config.yaml
num_hidden_layers: 8
hidden_size: 256
d_expert: 96
lr_router: 0.00163
num_attention_heads: 2
head_dim: 128
init_std_qkv: 0.0319
optimizer: "muon_variant"
Below are experts of layer 2 (counted from 0) of a mixture-of-experts language model. Rows are named router (the router's row for the expert), up (a neuron's input weights, with its number), down (a neuron's output weights, with its number) and show model dimensions 128-255. Each number is 50 + 15 x the weight over its row's rms, rounded and kept within 0 to 99.
Before each expert's rows: a language model's description of what the expert responds to; "gets" lists some tokens that make up at least twice as much of what it gets as of all text. This comes from a sample of Wikipedia text that the model never trained on. Tokens count by the router's weight.

# expert 38
It responds to: "The" and possessive determiners after a preposition or verb, starting a noun phrase: the, his, its, their, her.
gets: " the", " The", " his", "The", " its", " their"
router:59 40 66 44 55 32 50 49 45 62 78 39 46 46 53 38 46 59 55 35 26 58 54 64 46 54 51 14 46 99 64 48 34 68 61 57 58 32 78 49 34 54 51 60 32 36 50 24 60 65 48 43 26 43 72 58 48 27 48 83 53 45 46 46 23 42 47 49 49 49 40 60 34 66 54 41 47 58 33 24 68 50 41 56 41 39 46 64 59 64 61 54 43 57 30 63 31 82 48 63 81 48 54 42 32 64 52 75 50 60 26 43 40 70 55 74 53 64 46 32 54 21 85 85 38 75 40 37
up0:55 46 31 77 58 54 42 41 32 29 56 22 55 55 66 48 53 46 55 47 55 51 74 51 30 24 42 64 45 80 75 50 80 38 63 65 45 39 34 44 25 17 54 60 50 39 34 43 76 52 32 26 45 49 35 71 38 47 79 64 69 36 59 67 28 26 73 48 90 64 27 33 71 26 41 68 63 51 70 65 58 54 51 49 36 61 36 23 69 41 55 41 60 67 42 09 54 55 91 53 61 75 52 56 54 44 49 68 65 32 35 67 63 24 43 87 55 53 52 38 46 46 63 38 45 59 52 62
down0:41 75 38 31 32 54 66 43 22 50 53 38 41 39 39 43 61 46 55 52 44 41 67 45 84 67 28 57 68 73 47 54 52 63 27 63 66 65 31 37 81 63 36 58 26 63 99 56 64 46 58 72 43 47 43 55 56 52 57 55 61 39 58 48 60 60 40 48 57 72 58 64 58 68 57 27 54 60 53 45 60 35 58 67 55 28 43 52 54 88 31 62 79 20 74 51 52 25 20 29 35 71 32 55 30 60 30 56 53 42 61 56 49 51 58 18 51 44 51 75 48 63 70 56 52 33 65 29

# expert 59
It responds to: Plural endings and possessive s after an apostrophe, plus plural people nouns such as people, members, children, players.
gets: "s", "es", " people", "ers", " members", " children"
router:55 60 53 74 42 68 27 45 77 48 60 61 38 45 52 35 57 30 42 58 30 63 31 45 64 60 56 42 73 76 62 52 43 72 37 56 43 45 34 59 43 42 41 53 37 33 46 35 58 62 33 60 34 34 60 62 50 49 60 39 34 70 36 46 67 42 58 56 41 57 38 82 51 46 38 59 73 70 48 71 53 50 46 57 28 31 55 66 60 57 65 70 34 58 63 50 35 51 36 65 99 13 64 53 48 87 41 55 39 55 39 46 60 37 61 37 73 56 52 45 60 51 55 53 37 45 55 50
up0:28 32 73 52 73 86 50 57 35 56 45 22 53 51 63 32 49 40 54 64 51 38 44 54 48 49 59 55 11 40 49 38 61 67 56 48 64 78 72 66 40 49 40 58 53 20 29 68 55 64 64 29 44 54 40 39 13 52 60 62 32 48 45 33 17 47 26 40 28 69 64 47 64 68 48 53 32 53 62 36 51 81 44 31 36 14 29 78 49 69 62 47 42 37 70 74 21 35 40 56 60 65 38 61 57 41 89 42 30 54 35 49 51 31 65 30 45 38 46 58 44 58 87 44 65 58 36 62
down0:43 36 49 48 21 27 67 69 32 39 73 59 28 64 67 59 67 44 39 55 39 28 47 50 48 59 56 70 53 37 53 52 51 74 42 33 50 48 25 56 57 53 57 53 68 63 81 45 23 28 80 54 20 47 34 61 58 64 17 52 56 62 48 70 60 50 49 71 47 28 67 40 45 46 53 57 39 48 63 75 34 46 36 47 50 38 53 54 24 86 61 62 51 36 64 36 39 57 64 52 57 34 47 89 73 32 61 32 87 54 53 59 74 40 87 25 62 53 36 60 78 51 52 74 79 36 63 86

# expert 11
It responds to: Short vowel-heavy word pieces inside or ending names and foreign words, such as a, o, ia, in, le (Cab-a-ret, Animal-ia, Chilpancing-o).
gets: "a", "e", "o", "in", "y", "to"
router:66 60 84 44 28 63 44 51 53 53 49 73 80 39 75 45 44 42 53 57 44 73 54 73 74 24 22 46 46 58 46 40 60 45 72 97 39 52 41 46 50 55 55 41 69 27 40 48 65 73 39 48 51 38 42 39 35 43 71 75 34 52 04 59 61 90 39 71 74 22 31 56 34 65 38 45 47 53 49 32 58 66 64 42 70 33 49 63 52 44 63 54 49 50 58 47 29 64 19 47 77 45 37 84 60 39 41 36 49 85 35 39 53 38 61 31 65 55 67 45 46 57 41 44 60 58 34 49
up3:41 44 53 39 19 57 50 67 58 44 38 31 63 28 77 48 88 44 51 19 84 52 57 68 86 38 57 75 44 49 59 64 52 48 55 66 37 37 60 53 47 52 56 63 53 38 57 67 46 60 52 32 38 58 40 51 38 34 57 57 45 36 68 39 50 56 81 52 46 34 36 51 53 88 23 41 64 62 38 35 44 50 70 55 62 45 61 56 41 39 54 51 52 51 42 13 24 46 34 55 91 31 75 58 47 64 17 64 40 51 56 58 56 20 63 52 44 64 67 27 56 43 43 39 38 77 24 55
down3:45 12 24 25 74 62 54 59 36 31 59 26 45 31 58 63 36 30 43 39 71 30 43 31 42 52 69 38 60 73 69 43 42 28 53 32 42 79 70 21 60 51 32 34 54 54 27 76 52 44 48 34 58 60 61 57 90 53 35 51 32 64 84 52 69 43 77 55 52 43 54 81 70 48 27 48 49 74 48 11 54 46 40 34 46 61 24 46 71 39 56 51 60 70 44 44 38 42 32 72 55 56 73 27 60 41 42 55 32 64 78 52 40 50 60 59 62 66 23 61 47 36 27 50 48 43 54 59